{"n_layer": 13, "d_model": 128, "n_experts": 48, "experts_per_token": 2, "d_expert": 80, "d_shared_expert": 64, "activation": "swiglu", "moe_layers": [0, 1, 2, 3, 4, 5, 6, 7, 8, 9, 10, 11, 12], "router_score": "softmax", "normalize_top_k": false, "routed_scale": 7.3, "balance_loss": 0.00242, "balance_bias": false, "init_std_router": 0.0168, "lr_router": 0.000826, "n_head": 2, "n_kv_head": 1, "head_dim": 64, "vocab_size": 8192, "norm": "rmsnorm", "norm_place": "pre", "norm_eps": 1e-05, "positions": "rope", "rope_base": 10000.0, "rope_fraction": 0.5, "qk_norm": false, "attn_scale": 0.125, "tie_embeddings": false, "parallel_block": true, "init": "uniform", "init_std_qkv": 0.0395, "init_std_o": 0.0, "init_std_up": 0.0395, "init_std_down": 0.0, "optimizer": "soap_variant", "lr": 0.00453, "beta1": 0.95, "beta2": 0.99, "weight_decay": 0.085, "lr_head": 0.00876, "warmup_steps": 200, "schedule": "wsd", "decay_fraction": 0.251, "decay_shape": "linear", "final_lr_fraction": 0.0, "batch_tokens": 65536, "seq_len": 1024, "doc_mask": false, "train_tokens": 368800000, "steps": 5628, "dataset": "wikipedia_en"}
Below are experts of layer 3 (counted from 0) of a mixture-of-experts language model. Rows are named router (the router's row for the expert) and show model dimensions 0-127. Each number is 50 + 15 x the weight over its row's rms, rounded and kept within 0 to 99.
After each expert's rows: a language model's description of what the expert responds to. This comes from a sample of Wikipedia text that the model never trained on.

# expert 12
router:62 44 69 27 53 67 67 45 70 42 49 15 63 31 59 42 67 88 39 43 43 61 46 53 56 31 63 49 58 27 64 65 55 56 62 45 48 51 22 27 37 73 49 60 72 75 63 29 67 42 52 39 69 38 52 44 90 71 42 40 53 52 57 39 34 68 68 73 61 37 26 67 18 62 34 30 76 27 57 50 48 54 49 49 48 32 64 24 44 48 43 42 56 26 64 30 49 36 65 49 46 49 57 85 43 45 64 77 21 58 37 43 66 71 53 61 47 39 52 57 49 65 35 51 56 41 47 43
Inner word pieces of names and places after a capital, like P-ly-mouth, Kn-ight, W-ong, plus adverbs particularly, especially.

# expert 9
router:74 48 36 71 47 54 41 27 29 53 63 65 70 67 57 25 40 60 41 72 50 38 66 73 68 40 62 17 45 55 35 72 44 56 37 51 38 40 41 65 24 73 49 40 49 32 13 65 63 57 32 50 52 67 49 41 43 52 21 53 58 54 67 35 23 38 51 56 54 45 38 59 24 45 47 46 56 56 79 51 26 43 41 37 38 51 42 31 45 63 66 93 34 51 58 68 45 61 45 45 54 57 89 47 56 49 51 45 71 35 42 50 49 66 43 30 18 68 51 27 28 32 35 43 74 50 43 56
Capital initials and nouns in proper names after of or the, such as F-ürst, Harland & W-olff, Army, Hospital, Service Medal.

# expert 45
router:75 49 36 72 48 55 40 27 30 51 64 64 70 66 57 25 40 60 41 73 50 37 66 73 68 41 62 16 45 54 35 71 44 55 36 52 38 39 41 66 24 74 50 40 50 32 13 65 63 57 32 50 52 68 48 40 43 52 20 53 59 54 67 35 21 39 51 56 55 44 39 59 24 46 48 46 55 57 79 51 27 43 42 38 38 51 43 30 46 63 65 93 34 52 58 68 45 62 45 45 54 57 88 47 55 49 51 45 70 35 42 50 50 67 43 30 19 68 51 28 28 31 36 43 74 50 44 56
Decimal points and following digits in statistics, coordinates and measurements, such as +0.85, 42.87, 3200, plus Department in official titles.

# expert 17
router:44 64 58 87 58 32 70 66 16 80 44 64 30 39 58 68 51 25 83 40 51 36 45 57 31 77 60 60 44 64 39 66 68 58 29 62 65 37 34 49 77 75 31 44 49 31 32 54 51 77 73 29 46 47 60 49 43 65 61 67 50 45 55 71 68 35 55 68 50 56 42 61 61 47 43 51 60 42 58 33 46 62 75 27 48 35 32 70 61 42 75 25 53 52 42 49 66 53 44 75 57 57 23 67 57 64 56 75 78 61 47 63 44 50 48 60 56 55 43 53 26 56 61 45 45 78 31 55
Most general tokens, especially section-heading equals signs, paragraph breaks, table pipes and line ends, the, and sentence-final periods.

# expert 1
router:74 48 36 72 48 54 39 27 29 53 63 64 69 66 57 24 41 60 40 72 51 38 65 73 68 41 62 17 45 56 36 72 45 56 37 52 38 40 42 67 24 74 51 41 50 31 13 65 63 57 33 49 52 67 49 41 43 51 20 52 58 54 67 35 22 38 50 57 54 45 39 59 24 46 48 45 56 57 79 51 26 43 41 37 38 52 42 31 46 62 66 93 33 52 57 68 45 62 45 45 54 56 89 47 56 49 51 45 70 35 42 50 50 66 42 30 18 68 51 27 28 31 35 43 73 51 43 55
Opening pieces of words and names such as re, j, Z, plus year-final digits and line breaks in lists, tables and sports-career pages.

# expert 15
router:74 48 36 71 48 54 40 26 28 52 63 64 70 67 57 25 41 60 40 72 50 38 66 73 68 40 61 17 46 55 35 71 44 55 36 51 38 39 42 66 23 73 49 40 50 32 13 65 63 57 32 50 52 67 49 41 43 51 20 53 59 55 67 35 23 38 51 56 55 44 38 58 24 46 47 46 55 56 79 51 27 43 42 38 38 52 42 30 46 63 66 94 34 53 57 68 45 62 45 45 54 57 88 47 55 49 51 45 70 35 42 50 49 67 43 30 19 69 51 27 28 31 35 43 74 50 43 56
Digits 1, 9, 7 in years and figures, plus prepositions at, on, to and words like released, aircraft, nine.

# expert 27
router:59 47 59 36 44 52 55 60 55 36 70 43 33 73 20 67 74 49 44 55 60 30 37 67 53 37 59 45 35 45 52 40 63 69 57 83 55 78 43 53 43 21 55 64 63 73 50 70 56 19 65 51 61 50 41 37 46 50 41 69 79 26 54 42 52 78 71 59 38 43 39 56 67 88 86 51 53 60 58 57 74 52 69 56 40 50 64 27 70 59 72 34 54 61 54 41 55 53 78 47 64 38 41 60 39 48 46 33 62 45 57 43 62 40 68 46 36 32 74 66 63 55 22 15 49 39 29 40
Word pieces right after a capital or lowercase S, such as ree in Sree, ene in Senegalese, old in Soldiers, plus of and commas.

# expert 11
router:74 47 36 72 48 54 39 27 29 53 63 64 70 66 57 25 41 59 40 73 50 38 66 73 67 41 62 16 45 56 36 71 44 55 37 51 38 39 41 66 23 73 51 41 50 32 13 65 63 57 32 50 52 68 49 41 43 51 21 53 59 54 67 34 22 38 51 56 54 45 38 59 24 46 47 45 55 57 78 51 27 42 42 37 38 52 42 30 46 63 66 93 34 52 57 68 45 63 45 45 54 56 89 47 55 48 51 45 70 36 42 50 49 67 42 31 19 68 52 27 28 31 35 43 75 50 43 56
Line breaks and pipe-plus-newline ending table rows or list items, plus copulas is/was and nouns like government, post, Department.

# expert 31
router:74 48 36 72 49 54 39 27 29 53 63 64 70 66 57 25 41 59 40 72 51 38 66 73 68 40 62 16 45 56 35 72 44 55 37 52 38 39 41 66 23 73 50 40 50 32 13 65 64 57 32 50 52 67 49 40 44 52 20 53 59 55 67 35 22 38 51 56 55 45 37 59 24 46 47 45 56 57 78 51 27 43 42 38 38 51 42 31 46 63 66 93 34 52 57 68 45 62 45 46 54 57 89 47 55 49 51 45 70 35 42 50 48 66 43 30 18 69 51 27 28 32 36 42 75 50 43 56
The word the after of, in, to, from, and capital initials like F, L starting surnames in rosters and credit lists.

# expert 37
router:74 48 37 72 49 54 40 27 30 53 63 64 70 66 57 25 41 59 40 72 50 39 66 73 67 40 62 16 44 55 36 71 44 56 36 52 38 40 40 66 23 73 51 40 50 31 13 64 64 57 32 50 52 67 49 41 43 52 21 53 58 55 67 35 22 38 51 57 54 45 38 59 24 47 47 46 56 57 78 51 27 43 40 37 39 51 42 30 46 63 66 92 34 51 57 69 45 62 45 45 53 56 89 47 57 48 51 45 70 36 42 50 50 67 42 31 18 69 51 27 28 32 35 42 74 50 44 55
Table pipes, paragraph breaks and list dashes, plus word starts like cal-endar, Pre-cise, and nouns like game, story, brother.

# expert 36
router:74 48 36 71 49 54 40 28 28 53 64 64 69 66 58 25 42 60 40 72 51 38 66 74 67 40 62 17 45 55 36 72 43 55 37 52 38 39 42 66 23 73 49 40 50 31 12 65 63 56 32 50 52 67 48 41 44 51 20 53 59 55 66 36 23 38 51 57 55 45 38 58 24 46 48 46 56 57 79 51 26 42 43 38 39 51 42 30 46 63 66 94 34 53 57 67 45 61 46 46 54 57 89 47 55 49 51 45 70 34 42 49 49 66 42 31 18 69 52 26 29 32 36 42 74 50 42 55
Spaces before numbers in tables and words in names of bodies and roles, like Ministry, Minister, Battalion, chairman, headquartered.

# expert 6
router:74 48 36 71 48 55 39 27 29 53 63 64 70 66 57 25 41 60 41 72 50 38 65 73 67 40 62 16 45 56 35 72 45 55 37 52 38 40 41 66 24 74 50 40 50 31 13 65 64 57 32 50 52 67 49 42 44 52 21 53 59 55 67 35 22 38 51 56 55 45 38 59 24 46 47 45 56 57 79 51 27 43 42 38 38 51 42 31 46 63 66 93 34 52 57 68 46 62 45 45 54 57 89 47 56 49 51 45 69 35 42 50 49 66 43 30 18 69 51 27 28 32 35 43 75 50 43 55
Digits starting numbers in dates, scores and asteroid tables (2001, March 29, 55'), plus list commas and word openings like se, thir.

# expert 13
router:74 48 36 72 48 54 39 27 29 53 63 64 70 67 57 25 42 59 41 72 51 38 65 73 67 41 62 17 46 55 35 72 44 55 36 52 38 38 42 66 24 74 51 40 50 31 12 65 62 58 32 49 51 66 48 41 43 52 21 52 58 54 67 36 23 37 51 57 54 45 37 58 24 47 48 46 55 57 80 51 26 42 42 38 38 51 42 31 45 62 66 94 33 52 57 69 45 62 45 45 54 57 88 48 56 48 51 45 70 35 42 50 49 65 43 30 18 69 51 27 28 32 36 42 73 51 43 56
Clause connectors such as and, but, for, against, plus pronoun she, word-start pieces like cal, ex, tri, and date digits.

# expert 39
router:75 47 36 72 48 54 40 27 30 53 63 64 69 66 58 25 41 60 40 72 51 38 66 73 68 40 62 17 45 55 35 71 45 56 36 51 38 40 41 66 24 73 51 41 50 32 13 65 63 57 33 50 52 67 48 41 44 51 20 53 59 54 67 35 22 39 51 57 55 45 38 58 24 46 47 46 56 57 79 51 27 43 41 38 37 51 42 30 46 63 66 93 34 51 58 68 45 62 45 45 54 57 88 47 56 49 52 46 70 36 42 50 49 66 42 30 19 69 52 26 29 32 35 43 74 50 43 55
Full stops, colons, from, by, and States after United, plus the first token of a new sentence or list item.

# expert 46
router:36 76 57 48 52 56 69 56 76 52 57 33 59 45 20 65 44 41 60 41 63 63 63 21 38 63 51 26 61 53 48 54 22 35 64 44 64 89 54 51 80 32 64 23 60 47 67 39 69 50 51 32 68 43 57 50 75 42 46 42 49 66 52 65 64 67 36 55 82 49 44 51 31 51 45 25 44 51 31 64 44 33 33 69 66 56 36 59 18 54 38 56 83 48 62 30 79 37 54 42 43 47 39 28 27 37 49 67 35 51 39 52 48 70 53 70 38 22 47 54 62 68 58 74 46 33 71 47
Inner pieces of English words after g, sh, w (shine, gable, wounding), plus commas, percentage decimals, and words like called.

# expert 24
router:74 47 36 72 48 54 40 26 28 52 63 64 69 66 57 25 41 60 41 72 50 38 65 72 68 40 62 16 45 56 35 72 44 55 36 51 38 40 41 66 24 73 50 40 50 31 13 65 63 57 32 51 52 67 48 41 43 51 20 54 59 55 66 36 22 38 51 57 55 45 38 59 24 46 47 46 56 57 79 51 26 43 42 38 38 51 42 30 45 63 66 93 34 52 58 68 46 62 46 45 54 57 89 46 55 49 51 45 70 35 42 50 49 67 42 31 18 69 51 26 28 32 36 43 74 50 43 55
Digits and cells in results and election tables, plus the space before a euro amount, e.g. € figures, 1,848, Quarterfinals.

# expert 28
router:75 47 36 71 48 54 40 26 29 53 64 64 69 66 57 25 41 59 41 72 51 37 66 72 67 40 62 17 45 55 35 72 44 56 36 52 38 40 42 66 24 73 51 40 50 32 13 65 63 57 33 49 52 67 49 41 43 51 21 53 59 55 67 35 23 38 51 56 55 45 37 58 24 46 48 46 55 56 79 51 27 42 42 38 38 52 42 31 46 62 66 95 34 52 57 68 46 62 45 46 54 57 89 48 56 48 51 45 71 35 42 50 48 65 42 31 19 68 52 26 27 31 36 42 74 50 43 55
The space token before a number following a comma or table bar, e.g. 1987, 1999; | 40; In 1873, plus several, until.

# expert 0
router:74 48 36 71 49 55 40 27 29 53 63 64 70 66 57 25 41 60 40 72 51 38 65 73 67 40 62 16 45 56 36 72 44 55 36 52 38 38 41 66 24 74 50 40 51 31 13 65 64 57 32 50 51 67 48 40 44 52 20 53 59 55 66 36 23 37 51 57 55 44 37 59 23 46 47 45 56 56 78 51 27 42 42 37 38 51 42 30 47 62 65 94 34 52 58 68 44 62 45 45 53 57 89 47 56 49 51 46 69 35 42 49 48 66 43 30 19 68 51 27 28 31 36 43 74 50 43 55
Commas, digits and connectors in lists of names, titles and dates, such as Ministry in officer listings, year digits, ampersands.

# expert 32
router:74 48 36 71 49 54 39 27 30 52 63 64 70 66 57 25 41 60 41 73 51 38 65 72 67 40 62 16 45 55 35 72 44 55 36 51 38 39 41 66 24 74 51 41 50 32 13 65 63 57 32 50 52 67 49 40 43 51 20 53 58 55 67 35 22 38 51 56 55 44 39 58 24 46 47 46 56 57 78 51 27 42 41 37 39 52 42 30 46 62 66 94 33 51 58 68 45 63 45 45 54 56 89 47 56 49 52 45 70 36 42 50 49 67 42 30 19 69 52 27 29 32 35 43 74 50 43 55
The first digit 1 or 19 starting a year or number after a space, e.g. 1973, b. 1956, plus which, North, east.

# expert 3
router:34 45 61 38 39 72 56 50 74 51 40 65 54 60 53 37 29 55 73 43 50 58 30 35 53 28 29 79 58 34 45 36 51 54 59 31 52 65 48 32 55 55 36 43 23 32 76 53 48 73 14 62 37 58 46 52 23 40 64 33 38 40 48 33 65 27 45 54 44 38 41 48 67 33 35 60 55 35 22 49 58 42 66 39 61 55 22 51 69 26 46 35 34 32 76 28 44 47 30 44 61 36 53 61 57 54 62 51 44 58 16 42 34 48 53 50 72 26 49 42 40 99 73 66 42 45 75 59
Short mid-word pieces right after an initial D, V or d/v, such as re in Dre, ague in vague, iv in Vivian.

# expert 40
router:60 51 49 40 49 66 52 65 35 56 50 53 28 38 42 59 58 46 26 24 31 49 54 39 60 38 58 61 50 74 62 76 17 39 47 88 35 53 59 72 46 26 44 34 53 53 76 52 53 63 62 31 70 21 44 58 48 65 37 81 52 16 60 41 59 40 43 59 26 52 61 58 68 86 45 36 69 51 26 28 43 74 67 84 56 35 35 58 58 62 55 53 38 52 36 81 67 72 65 50 36 50 61 61 59 49 48 32 30 56 44 54 76 42 44 27 48 55 52 63 70 70 37 53 60 60 58 45
Word piece just after an initial capital in names of clubs, places and people in sports tables, e.g. L-d-B, H-anc-ock, Vill-an-ova.

# expert 30
router:49 32 45 44 70 55 63 44 19 55 37 46 40 70 38 53 26 45 20 85 71 40 59 31 39 72 17 82 51 19 62 36 59 70 64 44 44 33 46 39 33 28 55 26 54 64 56 48 60 30 63 77 40 53 47 58 57 60 63 44 53 28 39 53 38 35 61 78 80 40 62 45 38 37 48 66 62 42 66 52 56 40 35 25 55 58 55 61 63 50 81 51 34 51 67 33 45 32 45 81 73 65 56 51 44 62 49 38 45 47 49 39 37 53 39 54 62 26 53 54 31 65 24 24 45 31 53 63
Frequent words after "the" such as only, time, most, formation, and endings completing words like Thous-and, found-ations.

# expert 41
router:73 49 36 72 49 54 40 26 28 52 63 64 69 66 57 24 41 60 40 72 51 38 65 73 67 40 62 16 45 56 36 72 44 56 36 52 38 40 41 66 24 74 50 40 50 31 13 65 63 57 33 49 52 67 49 40 43 51 20 53 59 55 67 35 22 37 51 56 55 45 38 59 24 46 48 46 55 57 78 51 27 43 42 38 38 51 42 32 46 62 66 93 33 52 57 68 46 63 46 45 54 56 89 47 55 49 51 45 70 35 42 50 48 65 42 31 18 68 51 27 28 32 35 43 74 51 43 55
Capital letters beginning names or list entries, such as Jackie O, Al-ma mater, I-95, plus £, dashes, and stems like pro, exp.

# expert 21
router:74 47 36 71 48 55 40 26 30 52 63 63 70 66 57 25 41 60 40 72 50 38 65 73 68 39 62 16 45 56 36 72 44 55 36 51 38 39 41 66 24 73 50 40 50 31 13 65 64 57 33 50 51 67 49 41 43 52 21 53 58 55 67 34 23 39 51 57 54 45 39 59 24 46 47 45 55 57 79 51 27 42 41 38 38 52 42 30 46 62 66 93 33 51 58 68 45 62 45 45 54 56 88 47 55 49 51 45 70 36 42 50 49 66 43 29 19 69 52 26 28 31 35 43 74 51 43 55
Prepositions of, on, as, in, the word Department in government titles, word starts like loc, Gar, and digits in stats tables and formulas.

# expert 2
router:75 48 37 72 49 54 39 27 28 53 63 64 70 67 57 26 41 60 41 72 51 38 66 73 67 41 62 16 45 55 35 72 45 55 37 52 38 39 41 66 24 73 52 40 51 31 13 65 64 57 33 50 52 67 48 41 43 51 20 53 59 55 67 35 22 37 51 56 55 45 37 59 24 47 48 45 55 57 78 51 27 43 42 38 38 51 42 30 46 62 65 94 34 52 57 68 46 61 45 45 54 56 88 47 55 48 51 45 70 35 42 49 49 67 43 30 19 68 52 27 28 32 35 43 74 50 43 55
Digits completing years and numbers in lists and tables, such as 202-5, 19-55, vote counts, zero cells.

# expert 29
router:74 47 36 71 47 55 40 27 29 53 64 64 69 66 57 25 41 60 40 73 51 38 65 73 67 41 62 16 45 55 35 72 45 55 36 52 38 40 41 66 24 73 51 41 50 31 13 65 63 57 31 49 52 67 49 41 43 51 20 53 59 55 67 35 22 38 51 56 55 45 38 59 24 46 47 45 56 57 78 51 27 43 41 37 38 51 42 31 46 63 66 94 34 52 58 68 46 61 45 45 54 57 89 47 56 49 51 46 69 36 42 50 49 66 43 31 19 69 51 27 28 32 36 43 74 50 43 55
Digits 1 and 2 starting years in date ranges and tables, as in 1973, 2022, 1924, plus word-start pieces like con, dec.

# expert 19
router:74 47 35 71 48 55 40 26 29 52 64 64 70 66 57 25 40 60 41 72 50 39 66 73 68 40 61 16 45 55 35 72 44 56 37 51 38 39 41 66 25 74 50 41 50 32 14 65 63 58 33 50 51 67 49 41 44 51 20 53 58 55 67 35 23 38 51 56 55 44 38 59 24 46 47 45 55 57 79 51 27 42 42 37 38 52 42 30 46 62 66 93 33 52 58 68 45 62 45 45 54 56 89 47 55 49 51 45 69 36 42 49 48 67 43 30 18 69 51 27 28 32 36 43 74 50 43 55
Nouns following of, the or a comma, such as Department in Scottish Home Department, States, Cambridge, and digits inside vote percentages.

# expert 43
router:74 48 36 71 48 55 39 26 29 53 64 64 70 66 58 24 41 60 40 72 51 38 65 73 68 40 62 16 45 56 35 71 44 56 37 51 38 40 41 66 24 73 51 40 50 31 13 65 63 57 33 50 52 67 49 41 43 51 20 53 58 55 67 35 22 39 50 57 55 45 39 58 24 46 48 46 55 56 79 52 27 42 42 37 39 52 42 30 46 63 66 94 34 52 58 68 45 62 45 45 54 56 88 47 55 49 51 45 70 35 42 49 49 67 42 30 19 69 51 27 28 31 36 43 73 50 43 55
Pipe separators and digits within numbers in vote and statistics tables, such as 5 in 1,153,576, and 0 in 1980s.

# expert 34
router:65 37 45 22 36 50 54 63 21 13 35 50 24 41 74 61 66 56 45 20 32 47 41 52 62 58 62 67 48 62 40 73 38 54 58 73 39 81 48 17 39 46 50 78 48 47 68 38 87 70 47 40 60 30 57 30 35 61 42 50 44 43 64 86 45 60 43 49 57 58 19 51 50 45 49 44 65 53 51 55 59 45 56 69 55 47 48 50 53 60 60 87 39 26 34 35 53 24 53 33 47 48 49 50 26 36 34 28 34 61 32 42 34 65 58 49 69 49 34 57 58 63 39 47 41 84 40 50
Middle syllables of foreign, especially Korean and Hebrew, names after J, M, Y: Jong, Jacob, PopMatters, Aztec.

# expert 22
router:74 47 36 71 48 55 40 27 29 53 63 64 70 66 57 24 41 60 40 72 51 38 65 73 67 40 61 17 45 56 35 71 44 56 37 51 38 39 41 66 23 73 51 40 50 31 13 65 64 57 32 50 52 67 48 42 43 52 21 53 58 54 67 34 23 38 51 57 54 45 39 59 24 46 47 46 56 57 79 51 27 43 42 37 38 52 42 30 46 63 66 93 34 52 57 68 44 62 46 45 54 57 88 48 56 49 51 45 70 35 42 50 49 67 42 30 19 69 52 26 28 32 35 42 74 51 43 55
Mostly "in" and "the" before locations or nouns, currency signs like £, spaces in non-Latin text, and some nouns.

# expert 42
router:24 58 63 34 42 68 52 58 69 50 43 25 68 47 74 38 21 54 46 49 52 76 65 37 38 48 62 42 54 63 55 60 16 58 43 35 53 43 58 55 50 80 59 46 65 72 64 09 72 45 61 42 63 39 43 57 80 61 40 25 49 80 27 40 41 54 47 82 65 70 56 47 64 49 37 20 63 34 45 58 67 50 34 60 62 37 65 36 45 36 23 80 53 31 55 29 72 56 57 51 61 59 64 70 46 53 53 59 23 59 22 44 46 69 42 52 59 61 41 65 46 27 54 60 39 68 38 50
Syllables inside non-English names after K or T (Taipei, Tuomas, Kizaki), Japanese text, and "or", "and", JPL.

# expert 16
router:74 48 36 72 49 54 39 27 29 53 64 64 69 66 57 25 41 60 41 72 52 38 65 72 67 40 62 17 45 55 36 72 44 56 36 51 38 40 41 65 24 74 51 40 51 31 14 65 64 57 32 50 52 67 48 40 43 51 20 53 59 55 67 35 23 37 51 56 55 45 37 59 24 46 47 44 56 57 79 51 27 42 42 38 38 51 42 30 46 63 66 93 33 52 57 68 45 62 46 45 55 56 89 46 56 49 51 44 70 35 42 50 49 66 42 30 18 69 52 26 27 32 37 43 74 50 43 55
Closing parentheses and final year digits in lists like 2014, 2025, plus was, had, it in narrative and climate-table text.

# expert 18
router:75 47 37 71 48 55 40 27 29 53 64 64 70 66 57 25 41 61 41 73 51 38 66 73 68 40 62 16 45 56 35 72 44 55 36 51 38 39 41 66 23 73 51 41 50 32 13 65 63 58 32 50 51 66 49 41 43 51 21 53 59 54 67 35 22 39 51 56 55 45 39 59 24 46 47 45 56 57 78 51 27 42 41 38 37 52 42 30 46 63 66 93 33 53 57 68 45 62 45 45 53 56 88 47 55 49 52 46 70 35 42 49 49 66 42 30 19 69 52 26 28 31 35 43 74 50 43 56
Third digits of years and table numbers (1989, 38–1), plus city names like Pittsburgh, Paris, Los, and "The" in titles.

# expert 4
router:65 43 36 68 35 35 40 30 56 55 71 49 65 33 30 86 59 62 62 50 27 57 47 29 34 49 60 43 41 60 64 53 71 14 37 36 61 80 57 27 73 48 52 13 43 29 61 38 58 51 53 51 35 46 55 67 66 28 72 72 35 71 57 78 56 61 50 08 74 41 44 50 62 35 50 38 39 46 72 67 45 37 53 57 34 60 39 46 44 64 20 35 51 55 55 51 46 34 32 47 36 46 22 38 49 47 59 61 44 56 69 45 60 71 61 45 66 38 49 24 55 41 67 56 56 18 56 42
Second word-piece right after a capital or first letter, often in headings and names, e.g. G-h-assanid, F-i-ães, Pl-ot.

# expert 26
router:74 47 36 71 48 54 40 26 29 53 64 64 70 66 57 25 41 60 41 72 51 37 65 73 67 40 62 16 45 55 35 73 44 55 36 51 38 39 42 67 24 73 51 40 51 32 13 64 64 56 32 50 52 67 48 41 44 52 21 53 59 54 67 35 23 37 50 56 55 45 37 58 24 47 48 45 55 56 79 52 26 44 42 38 38 50 42 30 45 62 66 94 33 52 57 68 45 62 44 45 54 56 89 47 56 49 50 45 70 35 42 50 48 65 42 31 18 69 52 27 28 32 36 42 74 50 43 56
"and", "his", "he" in biography prose, table-row pipes, and spaces before euro amounts in prize lists.

# expert 5
router:46 64 32 20 36 57 37 44 67 60 15 70 57 43 65 38 45 50 42 49 41 53 37 23 34 56 48 74 47 51 54 57 51 56 27 33 32 48 58 43 42 55 27 29 25 72 63 54 54 35 24 70 41 36 65 48 56 30 44 23 63 49 46 43 41 37 72 53 51 78 45 56 55 44 32 64 59 52 27 51 78 67 66 46 65 31 61 40 59 37 15 52 24 31 71 42 44 35 37 38 61 48 58 80 90 67 64 56 41 62 40 39 21 48 32 43 67 41 41 73 50 28 58 52 39 51 29 53
Capitalized name and word pieces and their second fragments, such as National, Andrew, V-al, An-amb-ra, and table pipes in lists.

# expert 8
router:32 41 48 26 62 47 71 49 46 71 70 34 35 72 58 38 48 58 71 81 60 39 67 92 29 62 55 40 45 60 72 54 61 47 52 25 52 46 69 44 67 36 39 73 56 28 16 38 39 18 77 75 44 68 35 59 49 52 36 34 49 42 33 63 37 34 40 79 51 25 53 47 41 46 63 42 30 32 62 74 51 42 17 43 73 50 47 45 15 46 65 60 46 48 59 43 49 29 49 43 48 36 57 31 41 66 58 41 54 55 43 35 35 54 39 44 30 34 43 47 48 73 68 58 42 32 57 35
Sentence-starting words like However, During, The, He, plus digits after a decimal point or chess move number (1.80 m, 23.a4).

# expert 44
router:59 52 65 52 45 53 38 57 51 41 46 46 43 44 39 60 40 41 50 34 45 63 47 43 92 85 31 58 44 44 33 50 28 71 62 53 61 62 62 61 54 43 31 64 76 57 35 54 64 42 64 44 38 59 41 38 42 56 64 81 40 58 46 59 70 53 31 45 41 29 76 54 32 29 48 73 35 72 56 66 56 44 59 56 36 85 49 79 36 57 61 74 33 47 44 51 42 44 31 37 61 63 50 71 39 35 36 31 32 51 80 69 19 62 50 49 39 57 15 34 63 46 33 26 13 72 36 45
Final pieces of surnames and titles, such as Sol-es, Sal-to, Just-in, plus whole first names and places like Michael, Carolina.

# expert 20
router:27 34 77 47 79 36 52 53 48 49 28 38 48 40 41 55 72 35 25 50 47 47 48 30 52 32 47 59 34 53 59 41 57 32 40 32 60 27 62 44 23 39 69 70 36 40 56 40 29 59 51 75 53 35 47 32 38 28 53 44 26 55 55 42 81 37 52 57 44 37 23 34 29 67 69 64 56 57 32 22 42 57 61 16 70 68 67 64 58 64 64 48 55 53 37 47 37 81 57 50 22 40 56 29 45 58 54 36 35 46 52 34 44 40 30 69 49 66 75 65 42 48 32 19 50 38 22 68
First word or digit just after an opening parenthesis or quote, such as (right), (age 51), (96.3%), in captions and profiles.

# expert 38
router:37 52 44 31 65 41 59 41 11 40 53 28 42 63 58 58 67 21 36 72 51 35 56 56 36 63 48 26 37 50 60 49 67 46 26 30 36 20 76 65 66 29 59 79 28 51 33 37 41 46 47 26 61 47 59 63 42 33 39 51 41 72 44 48 87 59 49 49 57 44 31 39 56 50 71 61 26 62 27 42 51 43 52 70 67 45 41 90 38 52 69 70 53 75 40 46 37 41 49 71 43 30 49 27 24 32 51 32 41 50 51 60 41 43 33 66 43 65 76 42 45 51 61 57 33 55 32 46
Opening quotation marks after colons, section heading markers, table separator rows, and dashes or numbers starting list lines.

# expert 47
router:58 34 45 97 59 50 27 65 31 44 67 46 60 24 53 64 41 65 34 61 34 50 50 64 57 48 46 73 95 46 45 28 66 41 66 32 54 43 52 51 59 53 69 23 66 37 69 59 27 74 44 26 26 56 48 73 40 51 72 61 29 26 30 69 52 46 31 18 50 42 59 30 66 18 64 50 48 35 57 48 40 45 47 61 22 55 26 57 50 61 35 41 50 66 20 56 56 56 49 47 47 51 66 45 54 35 39 69 53 64 44 48 69 51 43 42 50 59 63 44 34 59 73 70 75 55 48 58
Word pieces following B or St, such as ould in boulders, orm in Storm, plus section heading markers === and table pipes.

# expert 25
router:74 48 35 72 48 54 41 27 29 54 63 64 70 66 57 25 42 60 41 72 51 38 66 72 66 40 62 16 45 56 35 73 45 55 36 51 38 39 41 66 24 73 50 39 50 32 12 64 63 57 32 50 52 67 48 41 44 52 21 53 58 55 67 36 22 38 51 56 55 45 38 59 24 47 48 45 55 56 79 50 27 42 42 39 38 50 42 31 45 62 66 94 34 52 57 68 46 61 45 46 54 57 89 47 56 48 51 45 70 36 42 50 49 67 43 30 18 69 52 26 28 32 35 42 75 50 43 55
Commas, the, of, and word-start pieces like cl, ext, rec, cons, plus single digits in census tables, catalogue numbers and team lists.

# expert 7
router:74 47 35 71 48 55 40 27 29 52 63 64 70 66 57 25 41 60 41 72 51 38 66 73 67 40 61 16 45 55 36 73 44 56 36 52 38 39 41 66 23 73 50 40 49 32 14 65 62 56 32 50 52 67 48 41 43 52 20 53 58 55 67 35 23 39 51 56 55 45 39 59 23 46 48 46 55 56 79 50 28 43 42 37 38 52 42 31 46 62 65 94 34 52 57 68 45 62 45 45 54 57 89 47 55 49 51 45 71 35 43 50 50 66 43 30 18 68 52 26 28 31 36 43 74 51 43 55
Mixed tokens: table pipes in sports and minor-planet lists, initials F in names, and words like were, not, still, if.

# expert 10
router:29 67 45 41 37 54 35 71 56 57 39 69 34 44 77 38 80 57 36 26 48 60 41 66 32 25 69 55 43 73 65 60 61 37 36 58 41 39 62 74 55 43 26 62 43 56 37 58 21 45 31 30 58 35 43 65 65 53 53 59 57 51 53 26 70 56 44 11 21 70 57 41 57 53 46 33 64 54 37 38 27 70 45 67 55 30 41 40 60 34 24 36 65 47 23 85 50 60 58 36 42 68 39 56 79 56 56 67 58 55 51 47 64 41 50 49 49 78 33 60 67 27 69 67 68 63 62 49
Middle pieces of capitalized names after R, F, E (Rialto, Emanuel, Fifield) and dashes or slashes in score and career tables.

# expert 33
router:74 47 36 71 48 55 40 26 28 52 63 64 69 66 57 25 41 60 40 73 51 38 66 73 68 40 62 16 45 56 36 73 44 56 36 52 38 40 42 65 24 73 51 40 50 32 15 66 63 57 34 50 52 68 49 41 43 51 20 53 58 55 66 36 23 38 50 56 55 44 38 59 25 46 47 46 55 57 78 52 28 43 41 38 38 52 41 30 46 63 66 94 34 52 57 68 45 63 45 45 54 57 89 47 55 49 51 45 70 35 42 50 49 66 42 30 19 69 51 27 28 31 36 43 74 50 43 56
Opening parentheses, year digits in prose, and syllables inside names or words after a first part, such as Min-er, San-je, Inf-irmary.